Experts of a small language model: 128 GELU neurons an expert, a variant of Muon for the experts.
Below are experts of layer 5 (counted from 0) of a mixture-of-experts language model. Rows are named up (a neuron's input weights, with its number) and show model dimensions 192-255. Each number is 500 + 25 x the weight over its row's rms, rounded and kept within 0 to 999. Numbers have three digits each.
Before each expert's rows: "mostly gets" lists some tokens that are sent to it at least half of the time. This comes from a sample of Wikipedia text that the model never trained on.

# expert 14
mostly gets: "ci", "vi", " Li", " pro", " con", "ni"
up0:504469557511483474547495522474522492482483502512502469484512461498591470522493507506493512488517501436512464525467528493494503453522507471476530486488512491497506497471514488514532494476502495
up1:457484476477518480529485476477490547480514519492478485479494436502518513497514539490479514470490475515480464489490511481513491487461528483487524484444498494491514523481471517485523525507452503
up2:526493495453485526491448469495514476510497518486500513509486472535533518485473490477479512440497492515461544550459507507498500478501508505492535474543466528503504467496504491552517532540504494
up3:510493518493551500487503526502544470450522502469469482497507486522517510494545496495520505528499513485466521513503524499528489480507524445494472491503521540529512477561507501491457556524500478
up4:507482530504532539506502497500469480527528511464493469487508526542530433503475488498510476536500501492467539531483508488486492475522548503471528497521488513519495476515542502481501494486495528
up5:554479461470514478519500479503504500513528531514508532483459473468527491468488473550482521476519468543463478512528531551511479461491500478500483488530482543490502530488518479498491500499474522
up6:493466502489562471496508521462496513516519560502480486521527521513499466451507482532471482503502514549507455532526506528496470515497520501494526490511495494492519497481463507546549551486478509
up7:529464463514495548541529482521482502478481517499504500461497516492504487513456483525535498472509532561472515522482495468521553470526483473474478505548487506457497477497504518522488540475518508
up8:554515520489566499493497509504460508535507533521472496482512497537514456530571507493520479489474489523511520525468539510525466487522526448497494492504493485484513482533566483550490549527465515
up9:482415539472504459501507516503496487502485450531456512548495509521529507541498518521471471482490513521503476553494513548504477500545504461541515505522488460461482534473479457481494524489500484
up10:525481484490522456514497494480510543505535487509477465488544509509533446537471481525485475505469497510494547503503494504516536458507494501487514533498495533486549516491547537478497510516461453
up11:499450463484486503474507511507508494468460529492503490499489496505509463532486495527515510490522502524467470524528491490554508532539509486499489471491451479501535515491506501464513517501486527
up12:504503506456492489522504536489529516489494483469492493515533507502535431517557518516453503492493499516477517546482505524498465463480544464490491482442477476522527504496517471546539511513518543
up13:521468479538516527487507538470521535492494497434476472495483512495551474502507518515497464505447489503512522520492498498490479460502521447529512471499526479482494518473469502558486513464514506
up14:514455515492489512525487491527469538491495458535501455474498518547548492519522509488522485471530511478504499492543491498486485473499468473485523521509501490545528555464483460562482491490500536
up15:494453487487525472492505486514512477495483533472516560479533478484518473521541539514502489508483476555514529551455546478500499504493566534523489499540478481512527543494498508547516498476457489
up16:519488483499495463512493517442483514454460450498537478454501456522536476489529488498518477475495493499517474541515510456503482508485491450560520495543531517489531512452500476475507489525469474
up17:516433528522507548526535500504508490458536519498515507446520483515499503497476505530505431545506447467504487518469493493539556513487503486488487509501508494487502530547484511499470526519482452
up18:444498481545497490502485497521469522513491504500521487468498536479505506488515475533509450498453513505448492477497475483493493468561525496524498519491504515519493471569498477542504527515476513
up19:540494516514516496551509505494477470505455478485519455468512502495522501481541495517483523502485534505451472463501482462523520456494528443522514492517551520497519549539520461510527512543475497
up20:477451503529498488486480521507529521486493525450487508516465510496508534522488519490486502450487510505485494497500497501526500496535525446507513458523512540508515560510454460531526526503459532
up21:510487444493519488579559493546510485515487473471509498495507529491530510494550519476524458507497502482493498518533504494514497529510497443534555453516512481457532523501493479486485501456470485
up22:492475448538493503504509491469500499476480504510532528514498459484503508524482503448507459509470485490470523490488486491523510472504528482498530465490516463502514496506527463465489533519501489
up23:523510451503534484480470501504515520447503518452505438539509470493501472485507498493485481482529499504510518516530531532500478478510526497530483522526486491487493519496506477522524529516519502
up24:486516492464509501491498520517518495519451477501504457500504516500529490514538533483492498528454490461523503519536516499513479525498498441539485454497504478525527494492504464485510474519496472
up25:492523481481492506519532469529464476500517448536477497458488510511513496439515519479465518516518516489479497554516497523494509522536482494522493477498506546473529546450475554576495530530466506
up26:502526484521514515513480450519540460438501522500532490457523431536496506500483497544464508481504488516469529487509491475513484510515482464511509491464524526511503517483559510540511501493502505
up27:530472491499506508502482526526490531519486509512510495536460511494527521521500481522483543497460506474465460483486508510533483502498540491529464468499479478537494443494502471549476546533488526
up28:478485485498503452507486499458473521480507535515509456500520499500558514503526527509467451487545484491492514540465517523512486514483529507518543513529542529515472502531521472521493539504475489
up29:482497503473455514513482540472502532525496484501508508513470506546519445519469474480542515460504510500503509529542514544538485493493502460522485518513503478496532507488528503500496458503494508
up30:496496502465519484504501515498537467498479501554519517551549496477514495535539513527498515468520526521490489536475507533481504469485524488480470512515498540492511521478529515560487515509499553
up31:464480496472553516493499524498476490531504531490487489532488488522540470517460475487482480511494471460482467483494519515534486487483534442513491513506487498505505478507489526511451473520493523

# expert 8
mostly gets: " he", " su", " lo", " York", " John", " American"
up0:543497545494550480506474478485503493460529493509495459539485439518489509517496502510486500525516492520480491488514521512527507473494498506489522457521496529520515469533522487509506500534498510
up1:535503512497463499501479503508431462466509545479524485481502488499484507492480466452483523520514484490540486498503521499524513490497492505458520492515479438490474508551521448514509507509496522
up2:484513540493464508478509484506488496504526526475522504494501456544516489512471519491496494514474498481469474504475514512513476475534534450518527532491503480480450470520489535522520523518553519
up3:512514502473504505489535494495492531510543479474538521488553503530503502467461520490521471512514482481510505522522473516519524487501481502461510522523490458494505488545516530454527524456508506
up4:533546521498483510498509562469493444476515504500555494503509504506496523515484477482524484500482474483499492492495450483485457543490490507508548495474496470554523548491514477465539516495495540
up5:522521510531525523488502490484493483513502538513488491533543521539513476460497511519498503547503509470508494544460512503487514470523434482490528493513461532478496480518452541554512488508480510
up6:485502512480528449531443484491529512473521480494509516473496495515492511463501524535545504468539530479527514504499528466537514500512550510504533506522519489492449504541496530481480470497495506
up7:519458531539439496489495516493477474488521507462501471510559499497535536506504523519508519450529516502492514474494505499511507478498519493501533541481468476460461475542496493508460514519503486
up8:548492458487518506519541486535486533507540517482502532491494495516526567484451543493509461504519516489507482508528528516480460487507518492487454494471471497490505513512524527507511499522499457
up9:521499471512468475534484509489504494525504566471506498483507435550562456501480521455491454507502499517541507513539470510495506461498489494570484508502454462504513516525508445508506491538510482
up10:510509525519503504469491471507476473498505481477495499511563528552496501484447480485523459451549527550520487454530507532501483508464503481461511523497501429488521525516522516502537473538473497
up11:479503499449520500448456507530501471463481500513482507496501496519454484512462499510468511506470514446546528473456496535528496491496497515516500506506515470504531520543502473519515511547454519
up12:516513522506553526463483486524488511536513524522493513502527501549508518456474455486454500522488544537508491506495494487546520492529453505511492540501516464499464511528492518512507542515500506
up13:521493477483477511498535491482504514467515523467490470499483518523445508439492500487496494463527499517499531510531466490575452470533481538521494493472529477488489516520510491530472481506510484
up14:499491486487480518521500468475459427484528488475517538512496486512496445509497503482499446499519498536511525542555508483494545506499495481490485508527485516496492503526496536510518524527530532
up15:481527537526520551489515537504497519469551493489522479518519502508548495502488452487536507490475546494515462502530483489495450492508505497473472503508458437530551523527500506517505490549495453
up16:498549499507512517455486514483500515487490509492517427511538490542504511513520525490516500531522479542501517488492474473507502486494527476507570514492483454483492518510489486489558528502531470
up17:503464511481528480485534500513516490485505521491516495444522508527478442440521486491542519490522514469511480527534505491517468499513524488465513482486471504461486512538511511461462513455493514
up18:489495478501478511459500509532517472441524493479508484482458491498481488520483472502499451528510522498539487509475463504512521517470521482480504474498499517474549469523503474489486534524562508
up19:473466507535522432505504480502483494498501505467524449503514455534526469499482502479483501456448472487537518540523476477483476524488501521465540520465523461552475541497509508497496510499452489
up20:512514521518525522490477536485534514483488499467508520468503470495476474489514496445475498522511521451510503500526504535513457510489526500487483511515528517458474539542513504514500509534509499
up21:518490501467516526493498506523551492481500511495560511500526530542512512487493514510485476503498462550469499487507537470495506511491485513494512466518513449500479541500477480508514489512531496
up22:545516504491546519489495491465476516504500485478517476478510489535475465528523519482490500471498532524494530505545510521497532476504521478522496512510495526482505501506543484467493479481541494
up23:514472501530511469526487538505477477517534508497498467513566502478455558476485485524532448472471462563550517521513470472539483525491521444481508504485463472507492472540509460511529545537510494
up24:475495489511477513484494545551502493493501468490474473529485480502514462465502534512490472480516465502492526491541501494479521481535512535504517502488461479548498493520478495543495472476492476
up25:497489516502474494552515487503575484480509517521532502530464482520479503502499462544541482488487506502443505549527530467474505502493504495512506529469504485510478548537496529508477551503535497
up26:494518495535521484509506496521519499497536468495554444485524480485507474475484513526471509502506460462544489499467497509526477532518507488553537490542438457525502530527525506524504469480501515
up27:481484492470469514503508501459485501507557521505510512502518480471518496570485506500511469481510491513485510484483473453517510509509511476515539544485533496508515508524464500457483492463541481
up28:533508526478529514492533536487534470481494502447453469468492458511493521485486504452468432494488469476491517530500475483515522556520510487489516497515470469480490457495455504542508501538497545
up29:541528490486493494509487495514489505450535504490462472486511507474525484498484495525501482515490541497517490506525494451522479483512525497513491503452493468553479414517511454517509550492515518
up30:504517510498528470485518459490483524489560471526523431502559463521540493504505481520483453488502466489523464511473485479530542504559493526491538533531461482506504513493501524524494518513512492
up31:540497519498463525486545520505542508504515524481513433501493497541516489533487528537514458457493478501520524520504486483472468527485510513520494462488471469463522522526469517555537548507478467

# expert 3
mostly gets: " in", "==", "|", " |", " P", " \""
up7:500496496524454504512485505491537484474497506471528471510469451472475514459519514532516488520490528505505497480511526541514476529427486519508521492516525473496502498517470514520499527490521484
up8:517517468488472482471495477468496518516471474499503494514532499546482494479495506495509532505504504519506502527525448490478509484503496513486536474515473526474495491477494500499494512507504466
up9:515481535521455517520519470512539481502523447457471511490481508549481471487536499505498489479545469518525484509456507546500505498537543462489446488553532512485479494522544500505511512475510455
up10:532508481511522523487534507540523485480522480502519513506486486515532519482475493457463520484502490498490494515517552482491497460516515473485475452527500516460470499533495529506516512482499500
up11:481489463523515520508480502550504502501504529538501542542485489481455505467516550509536466507492508521540474443491492517553505476527529502466478484552498507504492479512481497491494511522506470
up12:468466513502519508534495489519520515519510430548502477477496477552480527472527473477486516467514490504499499482511551517483477485540510509477531520509487550543500512487451538528489509486468476
up13:536485472520517508512462515499473493473539413498494509483465484537502490505502525495479497511523455514461496517480471530517494493506504490512508508526523524539515509532499496505508511490493515
up14:521506509492480485496471480503530496505518477473455509507459504515515484487471522466519490497524471533474457495557480495519535498546524470516491499454532467495493540491519536510533506447515490
up15:516530521470501519487495488497492473511497481491527492511480493506510514500464515547494523518474505525460471509489523555476523506529517480473490465540469517511456481508515534491540533462460446
up16:534494519496474518460468445545505475496530474501518498545481479537515536465476504509515498506477504488520496523527480468543549481528567540503479475504478514510484511505500473467513498505521440
up17:468518558525499476522498543519487528493491478506488538479488513518504499525478510468513569492569504534457490527522473543518539516499463461481473486480535495532415488484506531490549511437509481
up18:500452437514480532537517512519480533461544436476460510506490489483471454496527475471491504498460522498514508521496497505523495523563492500478522492511495463525484527502475486527509476534477516
up19:477522505445490515490496537488491441479491469460519489496456500497483529469528492517496522539516506546537465520497463545506476514504505535529503534550468506519507461464465503475474468483523505
up20:449520534497518534522509457499500520492461513520506511518495541512529527482475483534508520473491500494482450514516461516530459532539479469476499541515529476479538476474483519515504509534473500
up21:506535537482499492511471510527531504525500471527511548489486504512557479491440506492493476511553476521502472519465485511531519472487498477457477470520494471521523477512527513487470503497493488
up22:476485506536508462493484503517504464509515452494478550508534473462466473515510487492482533460501510476532516519535498518519510501533493477458544484475498477478480499504497500499541502488481495
up23:480531536531537506489505557499493523525483459486501508495502515542509509513496501513517527485520493503465505545509458477511504478476470450483506490539500461520538542478437493467483495465508459
up24:506523521511501475476487535509452524513541458514541522478500443469491499462499454468476522477526510469450540483510555503489524478506505507474488466518526517502507486505483496508521519509491459
up25:506473481531507467450518494513469511523523476498487476496488471537522495523490516530515527506568473531506542479497491541531468500509480543527485498503502480504477512517498453497472483497511482
up26:518465545517513484519487449476472477514528472500503521524474482514477534486503563527472545522448490472497511560536447520479474459509476494511474517499470517529499507566481494510475526473463497
up27:487485496538527513510522500508482497517473481521466513532467477495517531542510466492491457494469461502464525504528481522496508457520485514474498479498490464510479519503522517513535496546487446
up28:498478504482481506524525501523557504500504471482481533506497514470503485494541513499489515505541536479470503480528492549519438489520497503463501518533526530553489509474455422526521526488513453
up29:476454526536516503479495500520524496498510458520476516493489514528502489483499477457505496495482494514521477526509518523506468475530499485531479545546526524517483481524490485496506487462492490
up30:493468518499503473502493524496462545488483468514469531515507544496558478531477524492485493485497519508464490497491491526492509519492522476487486486552540496551489495520514512532480479462513496
up31:517483529502478470490462480533514497450497495463433536486481485493558523494488489490499476471460474483472507526494497502532533507513494472498477514500510476524473546510533528517510487541503505
up32:507500516531477479500497508472515495493536416472513484492519455483488475473476512512506496540519510498433485499491500511515485505505475475474489525492483500512467557510487507532507495505503492
up33:535525492519478501498489483518504508481537465515564481502493491575490519502499491502504514481523467463498481504589520508509535470515493507486472490462497443516438491508441505480497461500479502
up34:526504537463502486470550511521506498466460459459533555485502518500513469484519523478507474487538505537508467516454484544508476487477546518512468509510529499555501469542473438525542512510472485
up35:513459507515499500504476485499541505516518508461457480559494545513487500487481469482514454499516493480489442528448448482458470507520492501523470519548451509484528503522469503494532490478469487
up36:498501496558525531543467511472483516490493432533515545453461492501462521508483465502487480498487523537497445473498497483499508464537484504507510469480507523533522485440539537499504501521549499
up37:509473513501497518485507536467480478502525475530501498477465441501515476513490510450446499505551540525435441527466530492513559494532509549470500475506496490467510511492511492512473512479472513
up38:508548499505514532469492480530489492548459523511531534470486476501491505464469494505455532440486511529499496500543520489489520487482510517481532471522538501525489435458484519507459477507520458